Below are experts of layer 2 (counted from 0) of a mixture-of-experts language model. Rows are named router (the router's row for the expert), gate (a neuron's input weights, with its number), up (a neuron's input weights, with its number) and show model dimensions 0-127. Each number is 500 + 25 x the weight over its row's rms, rounded and kept within 0 to 999. Numbers have three digits each.
Before each expert's rows: a language model's description of what the expert responds to; "mostly gets" lists some tokens that are sent to it at least half of the time. This comes from a sample of Wikipedia text that the model never trained on.

# expert 37
Place names, number parts. City and team names like Tampa, Brooklyn, Miami, plus digits and spaces inside years, measurements and table numbers.
mostly gets: " un", " St", " p", " four", " three", " W"
router:492471524489493505485507511477506457526527530520532521521501534538473538520538519529524510514493490514504474536472527464522484526509531531513482459510515479518540520480512459514469532469489478486516472450534484481489484476471524534521466542475538516511481540533467516490517466526467517484457463491505482524535528524509476486506513524541516515495515485483481464531511537513458525520471
gate0:498486550493527509477486494470491522511497509522486545520509488521510521546546544499471518541485492510506521539469481475534526506521504515470476476541528508508500517487453481500463538463487494426512499484518491520503462492465502516509470521528504504500531530547449477489556499504499530541524467455491490497512508523468481537504486514506545503489468489454461487529508511505526496502480
up0:492515465480460548491506514479520459531532493518562517516485482483493509513473482497534522509465473536508489532478507484506507508501497516494470514484522464520492533514494544532524506482500482494540473496533505495475494444554478525479498521466527465512469527534470506483533498512514507463482478494530475547509515554492463494464569482494492544508533480494496483447501518509492517501497
gate1:496481517506470512436471493526470512522519528532481529548480526518458501511498533509521514492475469486502545510435520482531521503499500521534497471537522477514552497502517447490510552487486524490494504463517472504504481472509517534550473527479548506478509501532413500518513481503522488491493503485503490508489489494498471465488473528525522485529508516503498509524512525502485506555472
up1:523500520502492489452461493493482512491474541499470482572487522491491541475522521498517492491538481432507508515460497449524473490492479474514502498495517493515540488485530448466522535488453523481478519486496550524526484482507540511511483509508519504485501485525477520521470469515523457514565472459505523510511451462517475485502472499522511501505476518511491505518530523493526503480455
gate2:505474529474516501494540508524507506489498554525486509483525516501512534529490487533504479469486486490525478535473494477526522540523547554524493458538530435539554509506514453539523524488479493460517470481514466491503496471500532538508489521502548501456473531522445513483515466497515533487485457490452491517486525519499480494530493514529511519520493499500496486521487525464509512505501
up2:499505475436475523485486490493479471520495475530537535537506530504511562467510504527537490528464520525533498525494484457513531538485509536515508491491546466519509458524543513537461495517526490501504469461487491489467493496522514498525499509514514522514501511480503494495502475514468494477487469478520487517519510490494503544484559542532506481516498502481494493464536507446524503485577
gate3:470490520504483522456515532508507478484527529523531494486497524530480534508539502527513484500460527517528488517476517459537517499508517496517473464502534482540572474482503461504520542482450442504507491461493503473481472494507550532538494534497517519476482512519464500506505477474457546463489443481522488522499504495517488475535516488520520506484525496495487516483510531516466519544489
up3:505481512519477508459507509513500505462516493496523500506489513505472540490539509491500474483456548509537493498494516494507525495462501467541509462521542496517556455477489475462526539516502472523486511457486508484523474478513528502554530562505506509481481509505477478487500496452428514487470456495522512481482476479551487492540523513507479481488520492483472527461514545483506489518534
gate4:479484518441496527484494505448531506533489526512498536539514493507520506544524530580482539507532474495493509496480512498521493522538515526527486533525500482513523495468453485523498497482469484489533483512480454491513459518478507544535489540542496526510495535500456520506527500516537522470525485488532456499545533494483473477528477510498525489501501497449519487543486506482491511501499
up4:529540524480491525475441491474544480497493481507507533486502467507479504510533524530480511490506470467479497495466485485484495503526469484521528560512466511501502512454481486492532507524524495518479507518489451547541477499519473496514481566548507498540501529539484548468485549556514487497534509524519447487496493527511489502495533491491502469480459518496492496529480485521507509476524
gate5:505471489507501514485502537493454533498491514501482495501502519518495547512550507527464491467510527467492467516478485513563513528505493506494488469505526494522527508505489485511459547477471483413525520443499505520479500467521526515532474546498504494480516478570482499520478463475474497487509501493518469493519491506532508495537473506493501557457512500492485469482559499471521488503511
up5:487538444503476508502506466470517492482455513474524521510516483468476505474451508508506487514486507536520465523509530470454517480469510459513498492532482508529511511511496536520487464493543503517496470507496477468479469530525515514497524510494481503498446538493495537473552502514516510495467488511490487529513510524524483542476533481537490479497534532484518472410513541536491487534508
gate6:464480523478482532459519510491524514492499505514524526539503493546505515520487503537496522472490508506523487548461498465502517520511530523518494478465490497527508524478497429518447506491485460482561472523537424476497455474492499531527503520499508503542478531478496523530534475511499538484490494455496484515501530508506471485520516465510525512482496471469496502536483507554470518508501
up6:492475490517479510446495501444501496500473497511555506533527483509513524490481528520508506487500516487525505514460482514502476531491482463556527520461497503519444483415519464480516470510486473519527465509503508496520488504530488486506486513493488522513434497491517540547510476556526506480516508482505489510515523530494453505540538464491483542507471477506520510497524469519475506488531
gate7:460439504499504510471491494467498485505489533531561496502539494520470533489518549510508480490474513540507522528479500508500503522466519487560523486496534502555541491480518474506490492463518451504536499462524505495474474537483490502502473564522545525465467533499459518487493489466450506482461480503489476489510502521525490518504524537518485536479491495506485501475512509486466477524496
up7:476456487510495505445496484480479511463518498478512492483516472494497528462540501512510480465471544528530486494497528495470519548470486480580524505520518521554522480480492477486512482488514443495515519458484548482507461529526527485514492546509512543473487486503523510511501513472454501462499455513513514478492486471517482519542533530514508502483466481507491509488531507483522475490542
gate8:479451525478513498474515495478482520501490503524493545505473509537498538496527554518490533493499462512499481512473519443512506505526546530498475490508541506548565523480499473523489505473497469487505476495487476503492447488484540537541467500504522494495513535535456529469530510516497532489521495491503494507501538495530485494492515503512541515528522490424468492548512509514479500505454
up8:490513480476462551473528537515520470522490554535521461490536552506504503522482439512491492529467494477516523510491490535522501485479502483510498490471509463530493513515533504500478526509504486519530485477513480456466504468494497519494509558446503523461486482490515496508478456457481518478467500500473479540498514552452519467519524503537472524507523511505545487492500492488472520539491
gate9:472478513459484548478521513477512484507509529542528531511502529543508525522519519532483520501477495521529505527486522468547514509518529527521480468510522462542536506505505476526479533456462462482535476491529475478475454480483525563528477524505537519488479537521460499505522469509493541499484464472490487539511527514492490496517498530535526520496505505465487475523491522493487530535472
up9:504441501515460527480483468445484491507518466532548554513517508526491539498506490522494508536459456513510498509519501491542493525476511491501497450512536504524505475466486486522515495497497466504496466506493478517481500519538501509535489539549522557478484559521481494511503448567475512529476490498495483528519526502547471520480506474511486550495507520484491486504483520490501478485504
gate10:470488528491504494496494543503503469512509503510499533506461505506476510493529566501523504502485513500502509513487514511525532491515524543508499472517492477501536530534515491494521553475497454457496471478526500508528458463495516520528511556543506506450478511574486527466546445497526499446486488523509482485517496521523509504492492568515526531495511484496483471486466505507486518537478
up10:511552500498522481509480549518492467496492504525470501512506497487488487484503550463492483505495497482480527510468479509468525452485494517512526471526482499484510513530533507465539522507518498495466488486574522535544474440509471502505501545534507481458485534552471502460522447463461482460487477526524488473507465512514536499494493515495480513497534515506462502456485514517516487497495
gate11:458486570479531554492521535494490508514519506508490503478481532531498553466514484548489469458491528531488504512479509517525542498504512506488453508486529470507501467513513498512530522493500518454506492479483447455484496443503531518546490556466517525497496472512498495505469492500497528505489490496482482511499489506495451466503487495507471528531478497486435505513545500471456511502493
up11:498538523534487513506496490508535489503494475508481530502482488491464555482516523505481501495549514507485489517498483510492519495464526492500521476463489475490495533488499532497467477503523511489510491542542438504508485461496474506548511537512523504511484547490477523506476546444534477500526503498481447515503514550503500495524537453492442446542456476475522483453488483502487513512517
gate12:491457514465439524476511529479534487468517515504537530499497506529495538561490510542490486513493465468480487549478510469536460549514500493528483444525478486544511502476501497510512524478482493461491467498514485466487496496461520526511521540504528518514493493499451552508502480527521504498480500485477496547479550490533491518511531477518511510503467514504509475486530533535480531511517
up12:465486492494539498516522504507521524552505492515489500497532533526527512475512505471523552504470487548482479480534524541490510495475515552466487466485520488538529489503492474526475506523509483474523502498554486473461505469522505527534478493453514466465503526517514510505524477476448513481485448474530502507511502489460517527514480522500533504535532461512517510512436505500498514526450
gate13:476481510465471519456513524476517477492493532538546556503542521516463509551541538522520500502474493501516491542483493468509485514525515508546494481498496491521509489481495501507484503483488487475519464497509491483482451483478494545516482530518556549504468543519486538511520488539471535477513475478474462512503530548486453513483532508532524540493483479509492503539506514507471524518485
up13:519515465472485501473490499472487521467465507512537540472571498486459505520559542501497504492483507476515478535484472500475488499495464506567540482471444527492489460457504526472492480529503504489529483514492505467526480503527474505494499526498521533503448523496516537501497528547457491489526501498478479491463516552489463511484542501511504501478479507552496518522494487507505485491513
gate14:472524493496446491507517517460481496484471499522480482523519567539513538535517497513510491534496461487546481503500529506500465511541503525507472458535537482511525521469487508505480519484446468467514479435531508458502520517488495543493477518471522547515501536512489485524538484500472508472491482502460511557546519503490514525518513533545525499505522471486496511517498493494492523502486
up14:526473477480458509501567491518485494480460513513474472533491470519508517527478509500457468508466491460530479473488484524496489507517510485526498501513497483502488495505435519510514527498554476480536484465539514456558494480509486508498498503487531451536483492540465530516522508483503516519479442494432508524468520483566509511504491492508493505500460492487486488485519523468498494527490
gate15:503496527510495491471495518478470429508487510498508503556502526508523549499526517517507498535484493489513480523477512464513490497514515510496519472510528472525502506495516432484482541478470465444491487457512513505515501512522532530526463552491523504501489541532463516483519444533494506490558479516479493530530498510513517478516500552535528558508512474474504461478508531510504508514483
up15:513536490525527461500492497486430441489484475474471487549498500475511545466486505484503491521517481471493500495490487473472499475516487494492556500502515497488460485500510445473504520512481496447461510480496522531555523521562530495512474523517494486470503539520484505485507462543496477501575499531499514486523478492514539491507490542513503536505517489505516474456497502510527486488514
gate16:471500516484513549453558516528491524512481471497535551487491522508517521520480486524467474499521528477509500495506523502507522493503506538496491501535533474495532501463501469541490492484499501454490516506492433481489500507485537505515472515504498483508511486510501472474513483478510487500507528478450473535511553530465458493566503511500509468558508504460455524543502520463512486542510
up16:472488520494471540499562512514506522505504507524565542473492481490488469522468500512489491485482483507532482495498528500478509488520504508528469523538528454499534497474449453499502501474532508493487499483490478487500492509482470503448495522529498484519536530540495537469514508479488497470522521483426471522492543539488470496519512499494518494528494532468433475525497520503508507534452
gate17:515462505477507516464523503481511473466471505509543531485480526502513547505525539548520499487467507557510546519468504450482518514486529515514505462484507482553542493499523484529492506457496474481522471492508489478496476511491519527515519542498543531451483559475488516507513488504503516470476455505472480504517522526529473501510521537534514533493459457499479510473512528461496496507513
up17:527486458499506506471510487482489480461486459486529539483482486481500542486523502521524503488461502531528518514475487440461515520445511484514512484489500498531526463520522520519500480488528470478495467515494518488504471525529522503534543540496529509464474551457527495486503524504466506465474474498508478480500527519536455489500542531524488511481466469509460516459501525470520475486554
gate18:513459510489485500476503503477484477482468519485526521511516512477497555491537534510527496481460523514515518512506507488492542514486537495571520489523503514559531441503513510517476492466494496474542491503523492478489474516509517520552506543513530546463462535479492529491492476494470527462467463489473459522529497522549461520507507556543506505499478482479484502484506510484487484504503
up18:530479502500507480466491483492491493466465485464499524498507507449499545489536522498520479454481548489525518477499500485468541511470517477550525473503484538527522430493507509512502478498500501472516499519496515485522481532532528486541507533511498532444464533476523522493496476498466520456495463489493485510508480517542455502532529558516484474498487486501474515466510524470529466490531
gate19:481442512499502531490542532514492465496512537508519517511487516540514522495485506531479508540507499499486527532497528478556539540518532519492491471485540480564533488490505464540503525478435494485530471466498495486475484462525550541547488522498528499479479500503457495533498485531504559504481490490508501506495502505472481476489494518533520525513496484485490492530505514490474528524450
up19:463448506513535469518513521528465430527483492503505504516514496539499513466471513485473507523530482463476514515500512490533564539485491514490524467494510505540496483454514485522522524501450518477502486451520506496495499483519528501553490502493501508489482491516459511539485502551527558481486510460542509491517503517468478501489477546510522534512506467512495506513501506529518493497436
gate20:482460511500501527475532524480518488493477505512555511508510499548512528532500547515522481510502497520515475529508514507529517519523553537534503497516519480534550517491489489533506517484466473480534481467532488481473490473482525533510461533527543504474464527518463529522511428500481540479488487505496480519514548541489493498511527503534513509510471513486470482515473520501439523525479
up20:520488481514486504500510489478484530453441475485545502472513474524530551510489527500498527516512517487531428531531500520481497508494516540568546506515493533505516502502515524539518480525505510481496501482518539460499495484520528490494482498567509515504443530482490524493474462494461484497496499526515535498459547540500508501522534504521492488495475522513476474478470506498449500499516
gate21:496505496485489520447539500486487483495460528486520520542496523517544557539507561515500483490459492483523473525488493494540528517512499538527507457521528451517553487531508490512476512493490479464517489495502490489490472500508551529532464504523519503511496504514489492456482413485476515486522470448532493516517511496496483494522510510532496503517475513448493469512469533487488509515495
up21:530507463507520505471510477519461481477450501472508539539495490478556556502484517479512491468489477455497457490470471523510504503479481485537524465516506515489511467542510508492508468517505519475479522498485523512522527510530541482517478491509487488507524488482520468481459416477483487517547494460538508480496518475494508504514515484492470458504452538485507492489459519474501473462520
gate22:520518522491522487523488538481544532509529555527498522495516511492485496506544485528458464471530515450476497507490510503509530523531502538443497493521498514523529479506502467488500531499481498489504453464469475471487510492484487515503404523474512501493505520547468510533515505542494516506486489542509532501500490482534494517515474534513517556512492525513492478532514530475487518518453
up22:462543529479497495522491524516498516513469541528485464495548547526468459516505504466498498504528517499486552475491510561498510479523495539481510535514513479504538533496543496518512466480475493479512507460534460498509488474550473495502461525479518461462480523483518503468511498444478480488489494476533457486507458520489501507558494508497480475505519520523522467511484512479489520530473
gate23:478519509504471541517527533481495464496493528509480502449509483492527531489460553551530497503483485466493476524530526473491488486535516525482499477487489470533535495497536511480499509464451492460486514464495498476494503457475526522522491529532502541484492537541484488490441473521530511478493492497492534514484458488511493460508490478530546515507527474508479487517532566519471507525484
up23:462485501491516517523493483491468492495471486504486475491464459503530535483403524518479471535503494444500497525520512488486463499585514534488510471481498485490486484492474543508501506453474497462481499478496501474507526505480497487519488503543507513485470512524506492521460504514574470510540518507506506512503479510506547522472469472508493501522505447538493498492516537488508490489481
gate24:479474506487506521476571521484503503501512491491517568510492547492519488492500503493513512497463527507569481476470491533500539539483531493513536443515525480505511487495491523498482476523514478479538497488500484466500471522536479513538538502481506507522485504540520462457542497496498485491490488462463506504533495518453458480507522519509485489515508457436502495517485551459507503526496
up24:468477530541527478490522496492527545505497485484499561512508513498506434531497503495486471502519533488505511490493502527504534514487553482495499451529503503485539494502463498450502503510485511488536484466465467512496511504520445497484498529511486510543486526569457488482571484536509487538493492530491476501528501559510505499522509510478463506505504520486473508524456520460513511515497
gate25:485495532469472504479553525495511434492487526527488522535533498503503534542518510504491525504490532460519478523483500461509537510511509531539505502534492469544525509516489473562511529467458492475508457496554478497497442515507514532533497555500511475517493491484487544496517480528529529477518467489499481532491507519482479498511504481548487496491490515489528509483489522529493548499462
up25:520512518466496492475543508497464465500474499510449518529518516479458497495526574475474509484508508466502526505463502497456524461518492495557533487531466503528524514499521466515474506550485509534526478484529445504500477527532510523531505501486495512522492527488468551484485515547487523514520452502515485524506488511470508508527498482544497485480513516485539497505450503545510503512470
gate26:451451510500494506490509522505487463491476494518478519514506518509532531501507520510485460507458524528494498503466499494537477503498521507526469488539514476518544445562467501501504549467476451453490490480470471480482503480510532527517488551490524513503474508498483522529478486496483535489494454485463488528551550513510482477528526525537512486507514529450483475498515517454483509518504
up26:463506496500500500481500479524472468473500463484508483507489537533512533485492494505502430530444503521497512491492496503506478483464488503529491483486507514495517441526459524517498523509512508451463487508481510454507497482535517518523520517510505537506456501469520487522448500487480518488496470449463504479518570497530499481508552521515501497537540537472500492446541517469506484500534
gate27:474476495484539493468512551450482502544489482527513523517534513554526498507503547527537498511474469510525450539485517502511511510532508509531505462499506491522507495494532491520506535486484481457486438493517510518502487474510554531512484533521518536521484530490492531487529439507467521479540474500510507502516541525487496509499482503530506542517530514461490451495482506523486538532493
up27:511500496513561470506478504434464510538460453503483529517542505530538478480495527499534484493507489508516436497497508522472486490516489492530530457493487513483473498466520513500524489521504517474462456508510514522507509486530558485495509510552484530519520536470531508494510427489469483495553510527524512480495519517492515539500490485490484514526548533485500477474469476506508497502515
gate28:474450520512488507455546527485500477501511521523519545517483540545515524509510523525494499489471520529518524506495513507525512496493528509568477464527524486523563471492498486513480536451498462478517508500537487476482463469505530539533485547513546507493490530493481485503502482462466514478463463448492492499529541535492499490524518521534511527499483481481495494478497529464495506516480
up28:483475503494479511429511462491504499496553468485515512496454481468468515472497494501531479501439524492540514484504503512491514516482504479522510500533530511518553469481474519485515528489522433510518511468479559498512465514552532488516513552486499491485471506517510489490509511487491525442498465487509501499511505483533477470524558481505472501528510476488476527480528551485507481489527
gate29:454536487491508463509500492447476479482518516484502534485492506505488524496498480529483490499536483529462486496474549474481487523489505518501490484540470489514492487449550479509453493489455513444496461499544487470538488505497514514489516534488512522491487536531520543474492484480424486440518487476512491507533514521517501490519484530520523496489528439515508474461503533516509492492465
up29:485517478509504459507506506434468474481515538486492521493507466495464532503498477509465484490513486516466493508450531492483512528488482504492495475552452468519479487474544500512462499495473524475489491479538501489537495495508515517497520515466523493484528545544519524469486497457440504459517471464503495498511501515521486499527480491483509492462551421507502473478506536517509502467461
gate30:487507524487459529480518580526546478500481479537538548498493507518514535485506495533500497486515515523517466484456517511545511521492519509476485501533482490515496456500521518543491535465488490454511499466543512473484452481490527520545487529506522521452484506531511509520537477489495523484495455481511478509494488490485460476493476515499516522505530506512490507513551530522517511555468
up30:443527546506459463491492502507488478503542488499517513492466494544523492514494485521478499495479505498493526478469472504513511467501541534463475499541532525533497476501543487512507548485508483477532507470496498477473480490521552508503495535555491520466506509505505510491498521586480526490465484552494459506518502466520500497533470504503558522474547495513519516505520513534487504509473
gate31:499492534480506497486548542515470476496493514484497516506477540539507552469498535531523469485512493501519473497455487493570526520513503506482528449575523467508508514491489480485504575480473487468496493479472486489518476511526563524516466529485563510509501524517483489489499494503502515468492478507494511506537503484504498495523488532525545530536496502458501479500512527501502513521472
up31:532512504523561459515512508544458485471463480458469484496449512518545533453495499501507463514498504473495458512460455490530513475499494475488563474535511507487506499496487502454521547512486506460498532483491516512557490479526544490502465535516537463493500504484481477478477470491510488499534482530492526474465500481521510469510489514500522499526508529478493495455512502508501509470478
gate32:486470546483496534471538525484506514530511509522521502527521543527516505535518542522516495497477496529537479518471502514513496501519559538523503459512528428523531471516497514499471511464491489497520441481521474477479482501457542549521483537521511503515492523512495495526495442489487512482482464481506491536507491539484468521491502504531509494505476494456529491533471523494480537530479
up32:522457521438485538489546526468471507499494511535508502550522514531512509489485583504504511468493512488529463522459470531489496477514518551528547472516539455503525476521506499493497488490503487505521473516561511474512461500487493520503511516506512493501508511519505451491486491445494490483522481453511519515494478504474484498500517517507486485533476492500514495541497556484529502553499
gate33:483498539501504518492545540488533510493507505520512530499494548530497493513513553535482475496486488491501509515444533497499530477531485521502494520532525498524533511481489498501490543467452463473465488465485482483515464447505530533507482574542521505533486501551449500486525483503490504470499488495491504521462523478485508496531519492524500517564507510493525495485502523488475553520465
up33:504521528490522485509536499502508512494513475530499468509501484505484464473499556516494448473486470514473495515454532510494518469523492507474526520539511495519500519507492468477513499489491460496483490453494478517531474476529490497488487570546510478502500545530450524445505464528500492494518443530462519503459513477503529486517532476514483527536513550487492519459541505477499506516462
gate34:515473503494480505469518534504481493518480550516498564545501533521508533489547519546500522483499528511512491534451526487530494515524522517548486493564536480512545500526484474530486512463465488465523504474519479484482446466506492527531483529511563484506509514522469482493531460466539526482511488487492479488512483502479509500527489511527510527493466508467501493491496536474506524503477
up34:455505526484472511498491482473492483505554496529539488499469528502508503506502509546532507511471517549518525487522499489526511518496544527480496505494554483530553466481482482540491492452497475489545462535506530474501472518474520504488529545537536519502476504475517486525534521519520535460460533512491466505488513484528479505488537517517523547514518489517471466487507554524505510526511
gate35:476433506504491502449515524479494485487500513509541521531508521527509562517524506521494507497476531505513482515443500494548486519487503483565484495528541485522555475494474475500502548481464474488516488487526507491494469503504523535512482566540522511512480524508470516512503488483457562477489469472486502515508517520512489512518526495511544537503524484489485498468487519486471511522459
up35:497452482542523500446498505472479506495511485474509527527516511480465542479509479495504485485454524487531487487494497524512499510476484445550520476513532519512542441455448501465521514504490480513505509463517562486502493496523519490527501571523500497502483506502512495517494490466452535489502468470527515474492490508532477508532547484483504486502522465497475535451486519474512484482508
gate36:490521517463504520510481545474524462518511554535497515534518532506470473536530548495501509526459514498478516531435517467509556506509512517521500483529525483512558529495530477481467527466479477501503465471509482513506479486488496528527495551450518485492472489524469483502540485467467511479499498525508487523485485529493497519500509544527505548489524483477513486504490509494473534544482
up36:522562522465510514523465548504539455510533545506477474522513489490444469495536537456479500524483502475465545504445500473481528456497491526500524505532524492488536535495517472449497511508484479506487482492536511519537481473520478493480491550467507466506461497510483481491537526472490461465491496518523484500488471529505516508508499528498495530505562512515513488501492505506488511505489
gate37:507481510501490499467480518458516478525499523509528528552492521502465539526554548514495488493476549502504508526450496484515486507479524503527476479493546470534576451514479476517506530495482448477503492491502503502494470514491517531518514545504551508466505526517453501507487474488463525477479480470508491486502484508536488510477515521536512500469511501498445512474497549516517492530475
up37:523506488498493509463497500476484500481535509481467499542486526476455538481544517493500452476469545509515507491483506501497522529483476472512483489507537506528538420497461499472514509519485465478486519474486549506524467503530530494504515524469514498459528501523494490481501504465455506475505456476532513477473463467546476502535506517520498470487501476495449536484512544500544475487514
gate38:467494507493523472508513485488446477488546513487513505478456521503473540481521464522500512495499501518475467508484519485488520506482518502513506493512530483497506482505541486505466497508481475446479489483501519450528504474502518506488531520488557519469503518482524493484482483451461477428491505484524488489487513522520486491527513563513555519481565426521492474469518533514490488478484
up38:480496498498534489514500488469475488502510524497507522489478486508463511503528466528464480484509503513475484503472519482492538491500504492499511475518495477503502502498536497493465489500476474459479484470497515445525516472519503511489511526483542493487521527501517522470515452471464484464514512491490499495459517551500511522524521539480541529445574410493517439498477529498512475465457
gate39:516478529482486556501534530492490478504485483499522535538492512497502549504488512534506489515496502512516490556504536478544502558525525533485472515521503497547519466536488486499499521463487494463510487471491484484496484504472535544564521523484506483549512500515447527467507471467504530508481491485506496509485503498506459478479515524516523491510481492446435537520533535489486504530485
up39:447544512459455487481492501498495519486515534532525475482525529523481472525524498510478510511487497510516538470504508531467541469490528495550516508478543457523533471475522474513469493505521481493528478499530513482484469473532496520481479525484530547471449526497539497525483493513493543455499486465504454521513529515469474491536510547529523510511525477491538469483499500490485521526499
gate40:532507521501493579519523492480475552486476527507489509524540517480506528491564507505489486513479509528506497528498494487491524525504494469479514522457519436510487480529517533543547508490510470513528422496499488500479481498488524506511511524467496482514473535470520504499521480495527517473448484485514501496482513526510463498540505503517461484507502517458541537551502502460493486478516
up40:486537543519503513547506499483523504452506527511466533453489507515497472538493512512500474439524521538515499484489525523496516476501501511451491509484503450503515503509518521516559537485545495472519449505523461503488472496496514511501523529518499497499480557488515507474505480508526490492437493498506469478513502481567467457522478487507475491541521503511474494542481495462501502526459
gate41:491474554489473526491518536462501494511477521505527511488520516528507526492509538521525503505496484498508479541515541499552505516496504546530481488507535475526543494485500494515484540466485460484517484476517485457483484482467525532481447536514537521504477523545445515516526476508523524499472477476512459539469508530520484492523524507526538492502476489483469490524514543491441520533487
up41:548476528510498489532524522474461528515463488496509506466524487506532493493510526480535511526520503489475448527523524515537486533490459539529505498496503518484502535502516501483503524500469523474523502474529530493513537507476476496440431486540503514530492483545480500520525508519562476547473499511519489525451513546513507516521519509507533474480480512498481473525498506493447527496530
gate42:498470514471509520446525526477478473526484510546523516509479519492500557524496512539527499494473494525516488493479498493525524522525523515502493451522533479516535489469486459485494514476499497499563471504525501486476477507505514526536492525482571526498500538525468499512536468507474544489474481473488473513507507541531452491507533493546502512519486464446504493506496559477494519512483
up42:524497473460513489446494493465462472524468458502521501491491511453507574504502514516534534491482501510492460479489482507493512484506474525521532466509519510496518486464503493476515505505510512510525511540519551478505474498528526490559502505521567508488486522498506479484501481483471508468496510452512540485494487514519459499504528490512467474522495484492509501456491558435524464520539
gate43:462450526484496507490517534483491494516506516531522521517490511534510537541502523546504494483485501516494492526493501474533500532534550529523470465507517466553544511486490465515489523461472472464524493477505474486465466498473524547514477531500550520501480520519454522496520476531495539488473473505486481526529526515504470492501519500542532538509466472463498474532499513483464528525483
up43:512479509482480506452471523478516504510504498545529474517530542528501523485524514506494514510470534540526511516490504483519545528451497515577495471498516499507509501530557488505487532499484473504517486496522517463496485468518525496547515527501536504491504506507467481501507508469452487486477473446493487520490521518454483509544487526517482533515533509521504510499491538411504486524526
gate44:472470525522466515453536540510503493477508506514514530495505527509489492506494486521483504490479500500530518537495537512547502520530516503508480492506509483525529491497504487500458524436476448470499502433499499469483470491496521525516464523498519488489488524565477470465523478528498538472508464481520472550524485475487481487518490536520510506524486462445493489537528549491498515541470
up44:498544518439529535496466511526534525490519508520520501440460486538472532491501523478489506530485517494483453499507515483473507535494502465516552469497551492471528530492527494547529532539519477496470483511473503546475502484487488516519528518475524529539456517500493532470515496478472494477499515527501504518437540537486474516538506515531491507480521515523500505501482478510502505530519
gate45:471460516485479541498525510502506480495495532528509503495537509539521544527550507548502497506502471532521512531501507470519515545499521525513483482480497466557539504479508467530475533481497487474534470479508435470483474445481521546548472534483574523498498544499465527499488476495486512487481485481483493524509527495523481488499516491530504510499483474484486503526487505489482535526492
up45:547536494533518511539480479529442496448484497494493503472535473500511551516545483519478476495537466502493497501524476484480508534469506508500493505454469526530491521462499526494475526547552543502516499506473467469525513456498488489533479513484521553507517540510481478482460504468492461513484508517523507482521496480534524513500526500485486460453474477503492528507493478461493483474524
gate46:501446530488513523512522526533478476508502531503496476496460518514524532522524498558508470454491506489484503538493491473512479491519533506493482493498524461513569518517517476528500500479437497446519510495481472479479488483463541519501480510516527510461498521470482534501515454511542503482459484542501498510504563498536493500485500498520505531502483479481481485516506502500478571533478
up46:476485472482447526471468514473512483479501485525529513489545504541476489487521543504513535497447496544564538487453537499493527524476519513550517523517490480540540467497546488513510519494528467474493457501529502464496476499527497520541481534484538516493484501501503474477503553512488522459474457480476474514526512516497489502516534531529518500505503507495472472475497523491498492523495
gate47:465508522486463487495503517480464461500535524518512523520501540487483547480529544495539496506500495516510493500477497498512516485518514514535496476533508462541524480475529519540481533491499484436490485477517524486501495521511536522515503528510523527472468541543508498475537476500466489465474506510531496499566522493546491492480497532569551516525517481489471479492473502528489497511450
up47:506492523516503477472478489471443451503494505500491511508545543484507546494504537483519512483503495474529484510497478506499505465502510511514507479509477460506496493478521537517534534518529492435484496484542565485527520498525551508489522512508516499482484551534512496472515478492509500474493487507539513488563502546548530500485487520538512522479499477502421490463484497516512481474476
gate48:492477532477474507473529524520486482479525536520518557517512527555502501531537510509487505498492490492543495516506481509542534520535529574552512468483516483502527448491494526545497522500512504465519465500498479457487456465497523530534510507509537519525524515528471508522487465466478500496475517449486491514511533491467500515480475523506532503489480487503468499527504523466468506509463
up48:470474499478481530478460482470564473546485493506504469521493480463478478520479513544542518513477512507471517502460545499509499494486511484460473514534514474513478522495501431500459496478494440508535514474480488509482484539474486494485493505488492478498474505515492503480515504527508519483484466519494485541498526526507495455515543455505480537511518477472548448487516502538475533508533
gate49:470490526500484514494523544500494486502483528543482538493506552504517551535548546539515490488518494504475483531494514497530501538538505515529474476547506476529534503516484452506480518459461492425524503450501483513502506500506496530525452558519549509485502516518476495550514446492487524509487478510495476504494528522497519493506488526524509528475473488495499474512485485479495514525494
up49:509520497467468543496522481491535469471543515517515505534506528499482488498507518466521487547457499512557498487471518469484521493494533494507533492510531500500499512474484527489483476506532465517503431534528516489503464477495494499497531542501559511508494531536486538509543557480456507458465485475482487536490512495524497537478504482515504510529496521495483527457509547500532487536515
gate50:504482528494499562507504535513508496506514535498535501498492511522495545522485500561500520515465513521508506557481536475526532507515521523496479483516537449590521479484512476532505539467508478485519469459494493450500492485512503531507483538493535492525481531518483516516500496502490514462481498495485490520489492517518484481499512518540541543530506496490456509530502527504447541521476
up50:556503501524519545522488516520484532480498527469515482477469476488487530511462487540486494507468519489507493544503518497514548487482513487491505494502528492584482503460525515514531503480543511502522478467476528448531513487511489497475529516524505477528477536518505525518470522469490484482465551497506516494493467502548488459473508487495522531523510502506440552533482503480459509484502
gate51:459481508508497526485518561492511472524512526493506528485488535508517547504502515534501507508489532493524479515477496478498510529493517548526495515488495503530562508512492491535502504483496507496505458470499429469488458501473524525535492500524511543509506575520471548487512489502508513463496476493489456528520488468509503502483503513502497531512515474506510528490489538551461555527442
up51:476510496491506495463491489508506505520542512501522542509501525513456517495509507480452513510497511478543480487441489515500571477523533517524549488468475513520528473489527498494464495452512504504522492516524421497489477534487516504523467547517496497520508535469486494498457487507469535489506522511532465478517496483523510468556496508510490482517498494493526467503506492474574506494460
gate52:496466544483491498471494512457491488514479523511509550524506516499490523519540525522509509498479516504521485539468526466541495498506520516540503453512502495540532485491502474535495510486458507438539459480537503503500442510490528531545471520529513506508479549523461527514497461537453514488501497504521466524531541526515497511510518515531510510506437493515488474470493519496490521523475
up52:510503523499524462494473472491473481477458502478490527521507485465463513495518528490495539490512528476492490508471508466517499486462502489543531466494472538509505444502510481514522477523489533446514489494541534519547468552506518495536473498530482489508483525492493531527442487527444481516524508504526486482508531498529490498501494533525496487488431508550482485436495501503513475485512
gate53:464467483457510481477515505505484503469495495546475517505480494536532498488483500518499513479500519517523508519523537500545484498535544535538474473458490483539533474512486503524523548474483482475544461463512471452502487467511513505491501521510504529500501533534476542493512476503510529475513481491522501516535525478517532467497491466502525539522490478497518514512492502551480582508450
up53:478473499467480558443480478486498471501510501515543505538510495523469550508497473522521525501494494517496466488482498488516437545491507467504510530501580499522510521481468469489504463505510425517503474507488528508503472478522478494529505527469491527501443477515510495498535491511472504476508503495532482535527538521504486494509545496482510493488489490477525468499507504465471479495558